From a checkpoint of a small mixture-of-experts model trained on Wikipedia.
Size: width 256, vocabulary 2048, 88.9M parameters.
Experts: 128 experts in each of 9 layers, a shared expert of 128 neurons.
Training: 945M tokens, 7209 steps.
Below are experts of layer 5 (counted from 0) of a mixture-of-experts language model. Rows are named router (the router's row for the expert), gate (a neuron's input weights, with its number), up (a neuron's input weights, with its number) and show model dimensions 0-255. Each number is 500 + 40 x the weight over its row's rms, rounded and kept within 0 to 999. Numbers have three digits each.
After each expert's rows: a language model's description of what the expert responds to. This comes from a sample of Wikipedia text that the model never trained on.

# expert 14
router:520449421539472506524467496366538505530465472451548481440515434508524493449508420475502472550450516534542564459553523396398505449553503459567493530523491527478547456524516429517455481526452535518463518504526531481475462457451467494502464465527467519467452484463492504576482410551528473524487467551530460491541461559472474473521540475483421592521531518532530489453568477483538566504492486539527539587510567531518498564508513470492491445464447533463489539525530518523495514581548500528477452504488498566440481487503456506513517467481502445537530417472496505487505481537502526474457483539488551445488469446551486488513490489451507513580413575488516494490569519491554465515474508437582478462453532524420467525416553513560564478497515512478487563487439451486476451501527439
gate0:443500517476440523526496516423412446517470512504512549479540464450463523548512516501454482538535578494481495490486560453490511497564519464559531497513469452479520467488511528545551514526447503513511470442512558529456448464498536507534491512548486469514507500467508492612470485523448535521423467480517464506535517407518478551582496500461511541406539503463532436506476590531419548473496419529540544538493494524502491478509444564520618478529493494540542522487425446538509515556426411540419422503461451566575501466566471473544521543509486487482439481428543447487487526523542467530411544478456541525543560521511464563526549537567525468445520513518511435558519519448496534532555435479426495495500490448473525490494534518527460493468477413490486466524516468496505500455506513
up0:443472420510471474558558516443461511484502489479428535480555398471492503476480556422513459533487491495500480441463575487449451462574510488533520537501482507488507503492494508607533422525453477534479468489515492470472431478474474564543482511531470515514518569522546456530441511455455553464572537557491492496522543541512485434503509532490512518515558503441503430420445589536503493503536525575475547471523522476474549519509540568556503459520487457480547486527533455504498490509490458484463367509496500536491491500464423481435472522516498473434472489508475510519502506581522486574471516520538542436586537519460517567436533495502506417447495532545471487502439476482505584528542539451478518452514546466467528474561563570509485459471522473449455445518528531477569541418553546
What it handles: Word-internal pieces like ic, ric, ph, mp, tic, ist inside longer words, as in avaricious, epinephrine, Sudamericana, Africa, Rhythmic.

# expert 40
router:465458481476531465539559573546540450509504570450496539492527536534462446504424558540487537473558496525490482464497563490442564503472609506478504529532481518536499441562454504492529462433531447471566526530499491544451483548506487520492535513574497487501523530537539450555433524497507483525520486488447504547488489483465500522542430511538467524446503507506522532506479564500468449516545496538520396453419468529444449546557520534492579443501468538487481459469476525553496429486489471426413458518559530486476516459528494519499572461529530559463533454524382461415493511512493498453564531566546510459488474545452474478521480527527481476487558513511537497538404505487469462556464519556448527458487519493434531470451436618475437521526479541478552546563460495480498525458514547
gate0:520554511442506520483574589485524563463478453430515528563433541555434466506456458530487462441524559537402505488499488486496470420476508471430453499502544549522444545474515531416499453508512387544523481423484541464438511484450462510486586518510504435558515458510475513494548511435535467543561542413558446406499456501516563497581472493546504513457508480535517505568469567462475453495450473493509508515456437557510457487494526583457490524462475470489441543454526529512503515471496510531526525498457540468513486481437497452491570466460550532448468541534487426571479489512553478443555526528549528452493473518463577498419459496536513540457464397527518508492455539511462543502454493503524526508459471511424479503480466514507523517537497534523526540482443515535544502526526511
up0:479611503500557494577473461510520484497553518543558510443517454565395538479545570506478496488540479384483493435546486520495483500534474542525474523525493445467435439544628492479472503431464484521505476472471518459466481496504516497545470534480533563534434488529475496535499544539546465474504420501487529497451503499478519499519492471516493468461512520482493472498498530501524557500482552489526488501566471472451568503504530512464532482529521518404503469459597485521469582496486466517559463503525522450415460556463500522555582504477444429480470480540459506455427483515510486450535546534489517444542477523503521493512388473555513462525330490482462551498461513520426473512467498518465463552560456532519464488463497552449457542507536502531449527520471570474536545493452506
What it handles: Compass directions, located, up, down, km, River and station in descriptions of roads, rivers and lakes, e.g. east of downtown.

# expert 0
router:556528532538542547477504516442456458533595443452523476542444507551500567579491560487470459411526515509515491519485577445503506492533447450556527563430516451546443514508467475443538442495533587527447522438520435491542461552492561519530481530465490495461475571450492499453538526458435502514488562572443551527532510537458444499515469468461480520493472433540466575506427442483484504555514530517494541473597432486519462518502464461565533506492492501526559511528449518519501502478586468554451579456461486475474494540516535536478518514454454445502513530544481407505501504515410533528508513471534488493560528515510503429494540506496427547457563474582424490503466487534524472460491449491525468450477463516497514455521538461490491524542550513460543471537502459492514546497443405
gate0:476459461464517491510493530460533515472428488506460484510499457523501460552474521524477490583533510548485492458546491449445460505490416525570461475521501507484506497542450466488549501436525478471471538494487484440546513506510596469562507497546543560474439471430451556440557482480479474521591526393490518514537589556528474541533487527496545522520526544513528533490492493422536561367492506505464509546514493476555455582517562428492446518487502527508437575533517508500497487498433479458521550496464497504507419486486549443541471495570577442580499550522511570507548501416485462451498511534490467507493477537435501490485462476516504443425478486416540577506495484543530542482490496515455508495532480497475500529483474564506468498467566610548475492456545526524466501541467402
up0:476499558482512525529506530458504538523490448509493535449529469455441455506541577494506544517531481573575502517432499494386453465485491527548507442551508532416505563533481584504439540471467473496468525533548433517571514515509493511534485566493508511582458511444438507541536498408396509475467505518563511492497535486576439538510541516561529554452538503510457551462539472514498442422488481494494508554471520544484556472493563574496461521546468485496504480480465506461535470483478467506524530487439488501472470499404527453531513537500565554533503504546510460633499581519489488471553462526533439468463483482497497474454565544528512488478467548461521446534445550514469430431492593521491523533501511555445538482492447496569555534492498495560470551543502486529550556532509450
What it handles: Word pieces inside infobox field labels after a dash line, such as Years active, Genres, Scientific career, Born, Species.

# expert 53
router:504474472529513517526525445450477421542585488461543496480452508492439492507569481528510464422464533485425424558503532474551493473523494488539494543497492444550430490537511487465503445510470546525479506495541461483529463465519529539480510510475514490528486528505477502468441565439458477515509552541444502530493492477468477484506550548500432556508496548543515525537406453494437538578476523446499574478487443442445498470501484476530519449517461544520567466568487556501490515461586544475466544460430479376484492517455528562518542459460492454559503542531502388521546528463436499465535520472506478452597501514567555457556540495505403498452534494577501508578467471578462456494576469515527509478491499502519588471515582479513499459559493545472464479542481488506503519447464456
gate0:576498454450482517506504506527479603533520516482452490483526496582542506434457537517460536493469459488509563552515391474524543485501555539495487523500475582498541550526518511498538437508478495569507547506506480556390501564460422466486575519516521502537485489464527559524595475473522435542540470563474502478520513517492390568484511564478539514545484482540500438444467459462535520425569583568522447500569539521485518482495437477487412562459445496416544472509468470511535484526505549498440537488512436547474513473513514523483477458470520558461506504475504531507470445462583511524521531493562473531429542534555462475474493515444475511551510532528522465450496512531484471432471563520462509488463504468437451542552498475576471550564518466494557529481491558502490550505536542
up0:501489584492448579510551465521475433544496471483447495519481514497546498546542571504571501514428509487370504574474449502526451532574507507447489425560538528483512541550487548521501416487515487546423537466506528468475447411545534491528508460478495526509437489444540515526587480466511521549438499504515535523472464543516468487574498470397538398450536515458516496539477553517554479528501494454476560484492469473488571478448530474550463442507485505549514488488497542513533527499521485497539513462475470429502507487496484540422532492461467547463530508470542532510571491538479479501528474558553518419500418488538543505490478437507475524515603464510522505556513579466536508493520459483472512549488504540545490425521412466519486462428438469429486459538474521517407484497452507
What it handles: Field labels in infobox-style key–value lists before a colon, like Routes of administration, Tracks, Opened, Country, Distributed by.

# expert 35
router:460509566479485480486489437524471520439429513441507555491529432519470468512508576502528494466499498510512589458444519450470530457434594502470537550566516429581453517572442490501545472523510491474605522486494499498430452474544519461472548538515563520506544571506552476531426511490535468453518530500488497530473511433449562465565507479578482540517466478489559510532517519505488478448521541525508482484432490530470468460547585486463428430432459505451521492470424484533517549478538452519481425433506510435486470457447444481571480551505555557459478538498526519462565509499529517482505513563510485514472471439517464493473411518524603461514473508491513548510509490482428533491437416481462564579490491467458533480476436544494488538540490490456529556502531513534463555477480499
gate0:499505533432583479467463604492532473537522506514544476531509504401501576471514544545475527504487449490514523534498532551517507447521492520570499530514486484504472489516567496519469520515436519419496528401472478477483461495469455478514503446540526499447516499499538527485537566538484488439561509493427452486479475490471549479528564554528441474455568476526513479493442488564512479532443537482525574500488573490427517523503455523490465467505561504476481476523486575467473547525508489562505500537510395552595544555568543548537481482571481480493427501505504484504544507496460428468507487508462612515500480550544380551504478447501413529485573475524484444454477518566497476500421526511549452562444499440601497522498453448533516491493505549504500496456534471496431542467469508
up0:510516548476537501435515452539468502458420480486499515472404535516540500500520490419485498462498507506529472555491491540479585541430521445394513475522485492509518499469465538521443495492538506557484474557506413524524465554459451537587514598466525498485475439480467442442444486547457477475443580480542510470510453552531491421420487505501490457521473495513460480479470503443511486531499478522446506504489446477539522641486498544560507415527544481512481502508419548483536464510454501488474538410555563536517443453437463531439484495453496512558528463489458453467531509454507490494518525518528474487466445479511530531435448477542468508511492436507523519509491527454466498522617524489446546405549439515467430505508457514502487492493492539504509485453550533565547402488485468
What it handles: Word-ending pieces such as -ive, -ide, -ing, -ful, -ance, -ce, as in knives, sides, giving, price, featherweight.

# expert 22
router:511521542484461566546542481448508489511529483522533490493444540545442455504517433453473540409468507519510414511492504487472477517578549487503479467443565456496475449466532542450475434533477459556524507499562434508574548467483537452507508510433456504531519571502438426521475525481541443499475554562426512536412523527439547495441483502479489555488531504519474476525512474517449568574523555500471535487498465504550425501485479505502550486558505577453491494444513551500576564475535508479536435524537411520451459427488549516482523556538459462546522516547542467512498451494538470558493439528556502412512474503518482478502506565503462530507505521530531562465448433527490457580509495544488474462441538507572547454585522453428541524523508449482460480572443487472436475484512485
gate0:486463593542478453474494487429533523489506459531438497523521480508434495498553447519424459591568477458532476446516539453514559532489567534540545519433517483507504522454528527524523500487483545512483600424453434497463470576490530517557448579532565454515473548507548455544498494440499464515503465522452526505590602492551495478569462488453505483487527475488461539452447463523499456476461465511468509546445523476495535558499425437478551466492550468457613475503488490477510420455482466477520504455496507453557497537468475569430445506450540487569517542539494519476503510504461513530523546559492570507482489525431539525544457468490533497504524584426546535545495482470507492523493559565517479531501472512576460538560511528453493460414484538500561570562474482505492508484522484
up0:455468487538453478459557433460463474448455522506478435497521428476504473494540519515488538569616450548563566503566536512486463498484551535554549550519424531389568461461532505487519474430482476525540521531460533435418523539444469493521505528535506472533523506487479553541508530494448474538404508397590455531538559538483460489472468593495560546528540488472480502469590489481461474441486567505475534472508511528442506514493489540480500544539520470441531472487478467455518496492511506483499511485546467535527448544536541475443456520489406570490568553482485498496460502529451475491439470498546550453486515504412517511494519491528496570506597506438521436437491533455519446507463521487517510558485481519568431474431547505530467478542506587526498501516501483491463516514518505
What it handles: Spaces, line breaks and header words inside wiki tables such as election results, census and discography tables, e.g. Party, Note, ±%, Year.

# expert 4
router:506454420493478478496486477577488504496539609469516508517554542498414516455506454501483500486524524513533492447562534502502486495518522498556400439508496524560457515527555498459448467447506524506464507439484443461517488559495528468468436516487481506421491476537505493555517541450473551539493575575501498486489507499515488442565453454517472483528471501516567460541522453473521568446572506516533461487436478513512553517525527476574503543420492526457498546545517536564437426497455483513515507437408523491507484487524539519534503499501524483473463578509536535486527471498509577552440528441542449567427556431506565427491500439448475451503506567546510519464561496569511513589479542540548439530501513436539535459494499493492488444546521416496426419512470447458442477523517476
gate0:462540453437435527415509476503449525478450479440501546531549449466449529448423496519530543422551483393465487438525484491530504564519492501531487404446500453486511494509513472463525500541520515498538460398550519569487494478492522557573571483502544543446501540536465519568544458453501451431550531510454487523541457540434541426460453526552505479524506559478505494488436497453506419447520429466487505499496424506507544502500471533500479521481431538515509539497440459498501512480500466523531441466413492555484513487444504498519462457579484553504552448508503536484520522484560545569506471441515482430483444477511523567480470478453460470524514466497503521464463562525485514502503493532491392555521529442508502546449449493473444465556507444489546506492557434510460495581539438
up0:437551478494525474532524571557534477540500557465506518477489435459531460460450625530486515520563461479541512547543501525480491490558473534549538499465491497470498603458499492479537490543453430521485504471486557524529486508498458536517484528427495542515456467507472486542505481505462472503502515474589573529528447473464497486544476494480516484516501524510485556536442453502425516490523471463452472494527403500593542442526544484432533512455520529440495443442451488485478520393507482500492482560470587501519562473489535587592520457533515570513524586502485520525515496576467462479510508464487523464423458496540436490433514511556462515419420489452485426489466525511478536479585452494507473511455501417498518570502498541520440478539459507522495525589496530483436424485469501
What it handles: Pronouns and nouns opening a clause before was/has, e.g. She, It, They, couple, children, plus stray mid-word pieces like g-ir-ls.

# expert 32
router:486505438515482535481453580474491550544569523484462513502566531529432472544477487518511578522525534430493533501462501582541481492581536523468495544555471552436439525487569472514450493563529489535540486583480500543533488539487463491489421524496524492430582467486540533487480487499488488464503522508504496496594514491524473492570465501510515505449482552519460464571535490546542478507494533464597501480437494448498485501449410434487509513539447483516467529572463555511505499463483534487524521432570490492455495519448532500491502549520530547454530534512480514478490524551513514452471517435464471492491517460498433533492540555447524471522593572560481480551469545564542468507490516567433430503563539465545499426501437451446493459544483513507395423440441522518520591532507432
gate0:460527469550522491447475482471541494535430535594437429517522450536472545473504483577466499601466583461384509508486483529509511549487540523500436470467402502508436537490487428471478461516505505523501504512491532508554511453541461573493540513456557531482430492493423510547599498516557536569518494451528560499529585512523592455480461523434507489543559560540470507486503560482578451432472489463598499464476510447540484500515524482454510464511443519473510522476478481473474481451525463434521530552529487458552486524488418472504450496474471520587537477403482484537493506493509556496561474419483489508468509558533455483510524468528524561562496523543506513555522496529498506526500483522572547467554553479501479514497471471555466510552470504502458606538476529477473496480520528
up0:538604473508479447556459480462513531533505513583551508435514485504435532462491399525486485496549528482441500428495549445486503517548460459494487494487449534435490440583536451451453474537481559474475484558493527499491487514521514535495501526500528470489505511538512563568510539501522508496455535428506546485525543439442481552462525477550525480455452549431526479488490496466575502486479529514450547474556521483497455494504526592535493502522540528509420468495475510572587452497559545465464496527496522419450509533472473512503478521531497543591488561520554521525474457530592520445485489571533523459490594547494441398508516519566531537560585485499492569567512479416496442541478510480611550504504505496473518465464504515499487522525486472442516564541538516447517569528466502
What it handles: Forms of be and have plus would and could after a subject, as in the plant is, were, has been; also word-initial re.

# expert 23
router:498500486503560513536535478448505492509468442452512483445466551501462483495515569521498489485492470538542417482480452436433513482525523588456513549538565564444448547576445472533507453565524579513490483516531535428494525498516552535484578523476504546541499509426527477549532537491510492480520504491488518517534475425613515490465449516556443506561474491473502525481537480540438517486518420570511505564513552462515472583475527494492446534485462542436532522460516522607574507495485509467540458461464492496503517551495523467517535502442476561508435544480443537561484469502505497443412544542535455525430429451538537523540406513529544476479506433530439543547523496504437487493533471447544573491477528523505512525428406508494522500442436480497455532522500488559491440444495499
gate0:456544496493541462567547528490544494519479493569541535544552525550532472444502530496478503508536530456475492557549488427491464551501471498454511551536528529414502490516468479506567483564498462457501504527491466572400484545505543510464583492551575489480449504581486534494492426494452479464470481483543519549563580504496527473505538455521439456491511536488473529513473499525493463581484532461559520468522605549505499512475524504488516438478546511445525502550435490496479499580526444453536548594480480439491556472575516510488507539527482495514459477414534480519490545539566582465516496483424496515557508499539491554532539509526495549514501545606475606582569480411493473498546506478461527438511476495519517451542478464540425495505518558504439514560554465518433483488515474
up0:511505458484469489472544540496447411463463466554493511478465518594458506503497545478488479605510504486471550532583534451515538498517519527531470494490484538463528440522436449472471503494432447562514486490405528556457565487458538477478589468522532476490425545455525521533477544446414485427521454514485544411513521424489596533505508508502451444512546510571557518542468477564522478491438489480537505425522481445487501526507547486494492491441517482524491519516469506450483513514466544507523505564574493432467570543597452519488467464560464498544526433500519540547543496512522553422448469504493514521534479512527561536533462531559506529505566420526510584540521518413572477515474491477454508476478517484544493436476487490520497491476517537451482498485561488519400562490509439
What it handles: Word-final plural -s and -ing suffix pieces, like Washington, Birmingham, Rushing yards, depicts, Places, reports.

# expert 29
router:467493458517535489582568429442502481494460437513501526433440578461448459483500545468461538489483515528492462553536464466426508486477531565470508528470514583452508518565443511486485499547482544497505531479473482507507549490479584476469508529471472491542494494414457519547587557472461500478582504490515550534482482416598540479418454457587444524565441501472488530516504462483479543457508418564502461536487521450522518503532522489491486515534414492433514518488512500576588455536486539480526465504491454476471533542506504467556529497466459559501437534439492546551477448445472470450403481529530446523452491487533497465509448451516552477506516435522435523535514477536483503499486532493551577538500515542484481510421388548477541503480422505486444541479519553531487528483516468
gate0:474492548497558532468536484545388553509518574487438524462510562586443546430482497568529484415477528525520442491489497557428541471479486437459489562504431523535493492524582542493481582524475472461463510474516382565501644495511518503513534551512507502400509520437520501497446478495521477528452493506457503506438394556487476447481510419494468458525486489516472460489521523484463453553525480488498546501486482543447521428546531527473481498515506536503453538479430521459521473528505442520444545497507508536474508484446489526491509514494516442450532562483531539467555485498568463562473487464431538545446508541515427439549553480497477550473476486519522466530461453501547494440458538531503603485480497500499522499475530432459592499506533495533473489490456481481487482524563456
up0:511476566571511470482471521468447514458475482487533518472502477518469563454537542605540451497500529525588479544549564543442472500518468530482460445491493532488456549481443520525542509567502462500437513476556478529464485489506565567568543574534532542416485501437579536496489486456553473429497439586465547514458386513509458443490473462480493460534436496474469464461539545391469436563512469497431592477563505484488537445530532523520522538469517558502515464523522520494533474512527490478491521549547445494518436504504446486566443524446558469463514578497521511539534545515452548530446484482497498430490516582457511483512524535386490478508440472469457496504559461476521473481495565544481553427500499511434467463500537496519518545522477494534482537539500518459483535533518536
What it handles: Final -s, -ers, -ies and -ations pieces ending nouns, names and verbs, like Phantoms, hundreds, thunderstorms, rights, Herkules.

# expert 28
router:445453518518430486463531564503489536487513500481434489582485496451535492485555576507474498420452462521516547456577467514467575487503548508504560509393434486513468423483537492434556502497451479547459418431468483526563504525506549458517537549482492518492501494484513481494477443556493531563505560530503488451493470552511515541521455509490517482534491431546488527419450502487550397492550527529563458507443510586475454516470547549535478500512483514476551501482529431555453570466473511501512578504524466471511553525486450493495558474496442559479547465422447464404489540507441473487460541463540479476454567522457482490503467439474565570426549499471481490498507536471471447570513462597440526545449499500464438529522488541508503553529552514502467567488510504493508457528489514
gate0:458494453520495478515578443532462483485483511539452512505538504559500563433518496565563544454542566418467506426540465517509570478521545461476492484457555458491529529548459508473485467467531499527478512522480497485578469495483490517516491395512502529445592518526499568466496570441449495528506577567515469536439460482495528602407468521455515463488456412448523553464497490580436507567511538477514468473487435456540496571506526483524510519509528468447554552480504497504459481595491512577478558493527455488577513457480498517450552550485500483515494565474461437585479539470536535514458474484507516478413516521478578510538493471495502573553571518526538510416487454528515465554511459511474471536522498511524439487582544509466510505417462530500460502528478516543500497469467559
up0:431530458480511497455520529501499468535462559538522507506502508559531514503460571513487557495488498516430460521526446461444505495455579517510487465472525522406510541504517582466509458522464492576468484595573435475548503524519545478421521415480489457465497455438530503440476496515514487585567554565454471477486457514453514559457491555524578474477557434444463513512459524549421482508519503473474560492624411489515495475502502529542523499459583539439482532522547494450504458572533494558506522514552467530523546499443555464451531550534467496484481538534455499476543503508482553551541519524561483482415469542528511536565524524521448513426539445526433520467497476539481541550540468498536433484496480457485504513497548474511559460479460507429486518490492545415496522516463441
What it handles: Place names, months and years in biographical or location text, and the commas or semicolons after them, e.g. New York, NY; England; May 1927.

# expert 59
router:437444438503431475529488566566467482564535535469474546503555440486424449594497527476486550515539543450530472463449517584465511519555492488485531541564482515462504501503523464494500499547561464538544526553547516530470465524536499524514477492518505495464519454513572517522432482479513512436418563506522435489569547502570469439527493556483602496465492563472508492555546589465549503528532523451548444501453495468497557459457480502494515520536484467490464455538478543451514570477446513489541506415545463450503523465474548510484496499492510531458570510526439507517471571557536529454500544512526499512479444483462464506535529528518574475537563519462522417549489481566543504511497513576414485541559545512532482485506421450469518468554436469493402471471442516487511578482530466
gate0:475508473423454522482559516569406479454509484554544461535527495500524609440473445487524437497516512510601506506498472424476486540520499546515503473543562512479488465482501428558416469488510523492526511494521548479498489489536589455542424436449443541445476552479466450485516474522475565531516533447525466506487549545523511518510427481476439589516474421494455478451475540417555492496442494541472564500562440494535533498522555469476466531440548468519499511454514461418527435474487512480522540456496445540480461542493570444464449465489465487536477555490509495440496521526525614478411458518490458512478493477493426493543555470494513505554473474505629478495501482506498495445522530469411478506477488460501549540564510448529525473442497462506547509484517513530458494548519514
up0:448560476517448460467605534529469533511557477477501466562460485514532448524444523511532436476502479481501447522496501439512538530473609461501588481511517450464526498458465465571517494539497508481531487461523550528468536469562484484531455517460505488548488534545499499493483483547419535516525540461483521541435484550479520502415477476531436580528510444573503539430480547405516530594479507494493567565510454479533556512478531463511456420484530508439496537468516542370552496482455545473501519500502479538419459524516530411420519524487490462531513547505504487451474524499476517468512469567550522502484440478515480468517457495478439548500513471496487488551431509486443552489472481497435430545506524488546529502465428450476600408518466444491564493536471512485462478439495548
What it handles: Forms of be and linking verbs (was, is, were, been, being, became, remain), often in passives after would not or have.

# expert 36
router:481500580529487486515473457467514473475492512473530571569525481519490523499540511466550427547547559550468551405499439456497507529543497499521527418435481507522524458488444501496481444581495459537537540488544434503466484502439592519489518519490513515454452548511520476537486467460435495525525449543615489462464547467494552458537516500509527509473527515451501519513498461455432456475503478501537491548430487539510500583511537517464508463437516550441476499402550582466497578505494461467485445449511565446541485490457478504479455480482588470422492434478549512580522550510557510490455510535499510506500498475474473510518466551555496476556482508610561544555533499489476517543479567605497527572465492444519526478516562504502471444528435508516538562508534575491476438466536526
gate0:430487473505521513486516474551479521524410485519493500507528466433490440479549580557470431540493551550518500473463520496550479549526528473513528558496562470496477502550541405496488436505442518572435482474496516452449390448471535514565555521514505448550539480532475469536442511504427517456528426544535525487511510486453533508561514491511475490422426513421440520501551540449525517475560468564532458463495520451524463503443501520526484520536497572533433485495549473536551518438495518484529458617498448533446568475492448483500494499571515531539506481458464489510497503499539520513493520513456418492529511546500548477445519537496543577449436482457452500518480518516503534501482456502519464464472564465586490542606504532451557462513558437511546502582482488446504477521436560
up0:504524447541526503427615484418465495510440519535559471547552488487467432516517541523425502562525517566451521501495524473528439514486535526481563435457489527600515512459493518499516493578503503587499475457470539526463580480480529518519469535493491514480463501487489464470554496497459518546490505563370528427499493479469507516526441481469526494454530480465482493544524451525495569502569510497528508479501525447481489466524477481507547527494520511490482562563510531464475565522449468501513534519442487485460552563499530430509476557574466554597533441506518533483475479554571490538470438456464468537524488509516479477490485571534441547411489463499449514564549495442483550520502498493398513526475494500506482491516580500405549526487581463463423390428502515483512503474493510
What it handles: Final pieces of abstract nouns in politics and demographics, such as increase, income, term, grant, election, support, census.

# expert 5
router:490570470521535441454499476514517488431492454450536500534439445454560483509456516462529545472481477511463452463520528458473454530489446434539451528480487535514508518502516509449541473513459503486491526466478524484510421535477463457503462535508564520501460543522506519538489461515447491549548505446522487523517539553502494570527490464493456509521536492543539498604532624431499475518530552499447506487462540527585464473459444484552514487487464457490479460556565551566486450543453517513515539554536524432515577431502524488562530480456501480566393507512558472546494512429446520532513530589542451500438535503585565505527513549512490482492454459489584507448535514518493543565485464433514502454446578476517486510387546447481505492580501558465468501539454540512500466480414477
gate0:551533510432546505536450522513474493551539561457470517545549493465503461445470434431480497413522477438563527519560431530523523446449470464526516485468415515516529491541531518483493492480528459503517507492485515404455503534492488517545515505445517475528544426471477527463462455472592522510509553503498433492517503518484605508518515520514497472460438522539466475554495480514512534572448533398506507465525501470453466429559575483555499471530537586530507426532489447467528499507457509539455522498494515486480466493557443429569500545523482528488488476499496440475404586481442534438529484450462535532475482484544505550481542575472523578533496584485559412519493565437442508462499511475508454484501546463467551464509517515507498425499505456491497634488474511509469491450481533
up0:481441458490449483488487480342528516435526478533524484463433416471510499435502533512549498590436480544468501552486486479474526453494538497488469536571508503484383528461503434494564538501465579490503445535556491484493503498531508519477492483494541499453468559521498472483493579526473553472483486459496531576497526531536455512470479470583540528474504505496519529475534546497523486497574465567485458482489508481577407475520441456517441542553474452569440508411470460514519526447562459487561479465519481489499498546545545561395532449504475511491515481407485524476546509531521518535507510519499517512480604534480459568455503472502445491545562501556499594497491532435503483487490463479455531531480524444552495502567428545521462493497501529472429460502540481489491528529579492
What it handles: Mid-word pieces ending in -in or -n, like Rockin', Vinyl, Latin, Blind, often with tin, lin, kin, fin.

# expert 37
router:587493471533494504458485585584457521555523523498435542555562554518493475507455577497482529514519492520475467547512487568471443503574472486458531543543476478524497508453562517527482556510514472612568549568525486486523477466500492527455431470434525449486510448504551515521504555503508448461450530481428450487594534491542428582506518428425527493489490515538534463565517525500482556560507486460506503480513543487485525509476407569494533564534498453555476443513502503478540505496436547473481524458542481520468479527468540564429450528504502508487523492493464513481505509517459483500515468427506515500494495506416477518468504491448497506536542523552543540456485563547593462511540517549471423453546534559574475515544460433516505447509472546434501448421470495545552537502581438
gate0:511485553509534536508548419457472498392479497519486471479435530585524550597467491529500507551474463503464414572409494417479535462505538492440496476495539511578502464541535575460433473448484487504453620618439525476568513516506570491484520432522485425465499534525456496492511499436511507487485579573465485517534500471480507519484551493568539415502594524447480514490497505455477477503531455509534445462530561529511495531556552534528524486533473523512472414430520472509491471471596521510489442445484545518495503507461464526488578539541465493506504493419549452499462557457531456485552489499543491421472504497530486466511551455497481455531554508510488527574545509501535518507550422497448512511533501530549536549499469450484476536552481506470496506455485489533513508520531486
up0:452453453524518374529509503439526437580488499534451522513493497476501489540485530516520505544478516489513449478544531500480487429491470510524427431503509543486519428507531507503449426522519495516500493500471495502491496531468537536470566477562470512575433432455434499479578508467498474541536485531449523511515470518428561468577544531460534509463499486437527542529484460546494509486565458505539481452502522507628474520441513478529450457517534515492427556517548529553458524512506477504463480572504599508521520572566572502455505486550512470558466455496468453516517518512500564534509576499482544467479515530488511525480544470450463439539449537524477533501513543482557480481497464537513466483477534438487467542515514544523534385431589541584587544472553502444517523437408492
What it handles: Auxiliary and copular verbs right after a title or subject, such as is, was, had, has, could; also be in foreign song titles.

# expert 12
router:517529505491487459424474520457510455428524433445528543486509410553468538421496439508538531512513473511562559473521479414459488461462495409536435440479581545500522445467496543451437450544471507532489522533552518455483455510489475477455424468569545535435464478465467484543487428522530527481429502495511493536528490570506441477476493479456434569542481453535442490532548542494518458439545515461442515512493521482508458445479521501497541447536467456445522476561484530535473525506501513518493490549520428510433504518462474499483447507476473448471445496446490492493562458434500518572475552480491508459504561516561510450463548492531539524527468543427537558493542517521543520497456491440595439432433549526470482557418470531498487503469483547502433491557438475522495442506524414
gate0:491481521475479518493501499523476478481499484555535509446446514545469503480448462530443601453479457521490495486494570470460498595418543409483415499515544507488498509556561552515540495549558487452508568501483514402552506491489479500557582459515478522451526456459485508475585493422511513473449484539500508571481539455450492486467452538485497493500502521509560549489458504555524532476540454506418509479497515432463529474512576476445481486498536545537477520504501563523531486539465517496507497509531458492493447369521487498467480457557513558564518553435460471439557450518506573553484531529475568480405448499545478524484486594554489447497501377464506539439592515503534446485486453498498470546490457493536544462445502435524539549467482470532505486464535530527533528499532464
up0:525407522535474461513553507536464470525388560566523486440487507507522537526530531574486549541518517500433480479558517414497512495509528565444495435439550464510504440530455492551541474497492550474506466493485458430480499513517522453499494570496415419547537492449561517577543529434549518543539428558441461493467507459444508519506489510546502482463543503492464430411507497502535451544521529475515538500495583497496455501499569520535496522538527446478517552455477458447493425464530546471483438480529498456484552502521474567576487512447495527513452481475474514529518495466535469505434532565499509505540450495455527475478487502482456497505508486489438420470625525489521488496549437496472471521493533367513527479525554407539433509483507526546521478488477513568437484482542467
What it handles: Word-internal c-containing pieces such as c, ic, ac, oc in words like macabre, succeeded, so-called, necrophile.

# expert 54
router:489543517509440513513516445504441493552547423488560503514482599525402523567548466526482558479459545518460547531520485499485501473548476516527497501408503517545468518417456516493512529462542475531564447484519496452483476523505546528535501484501492516517526550457541555471444567518551557470552488506503534516458491397511561475494467491491427535589438575563505509543483536458503490557427529490513495480474561523489497581544541483455483480513512491465475504451548525446538504429561455424521520494454404505464531502489497445483466503472505584497433516458550510472542473490495520543481518521553520607498482450460541472573419488491511461468524511526420524459537489447401447514469519481504528525403532493584461449450462515527523505507503496457515534463504421506447529470476498
gate0:513526531519608509567489434478529468525486513497462524504499508489473516484457509541522483551526503498519480481495581498543585525539452502448522548497496526494577544450465467470466571454497444517487460474483473479518478498488516433482436538523465488523468539427540552470459469427538454443503421453440460481520471508499546560516433517481542502573445511468495507505519418438492534498501505508551535578496504590520525510559520459485509472534535440464516506470561554571500532472502501520536564485503490488593515549553503512554537389456526541513462544553477474449543488545494447451498573520452497502506476502450548525463469461482555449479487472489438419432533410575455480466534476484549488545587456530512522561459513465500513525429484508534453414509525497483522500557454414
up0:562435503570481555473475488503440444514562477466554534505489432546554540440489442526485460536566458488484475515494514491496516534538470507549475500557540441494521536519476475408540539434512499483527529512432499471472476505484450548521436501528537540459492495497402529484490469500514455603463492430421523550571553562437498497460454506507509519454419419459562531500469503446534523516507469457473554523463525467547460537489442413472557491508475473459489460506546504435516528503516493451513506442549482504478567471491539442459490513478515489512508533535543537517509457532557503463501511501416454496518490501491557476598466501517494463505528498466522528509522502494484402500451448574477454496522517464506411566487430504439524477443541563564572547579551475537443447496572506
What it handles: Noun-final suffixes like ation, ity, ology, se, ment before of, colon or comma: Configuration, Regulation, discipline, Services.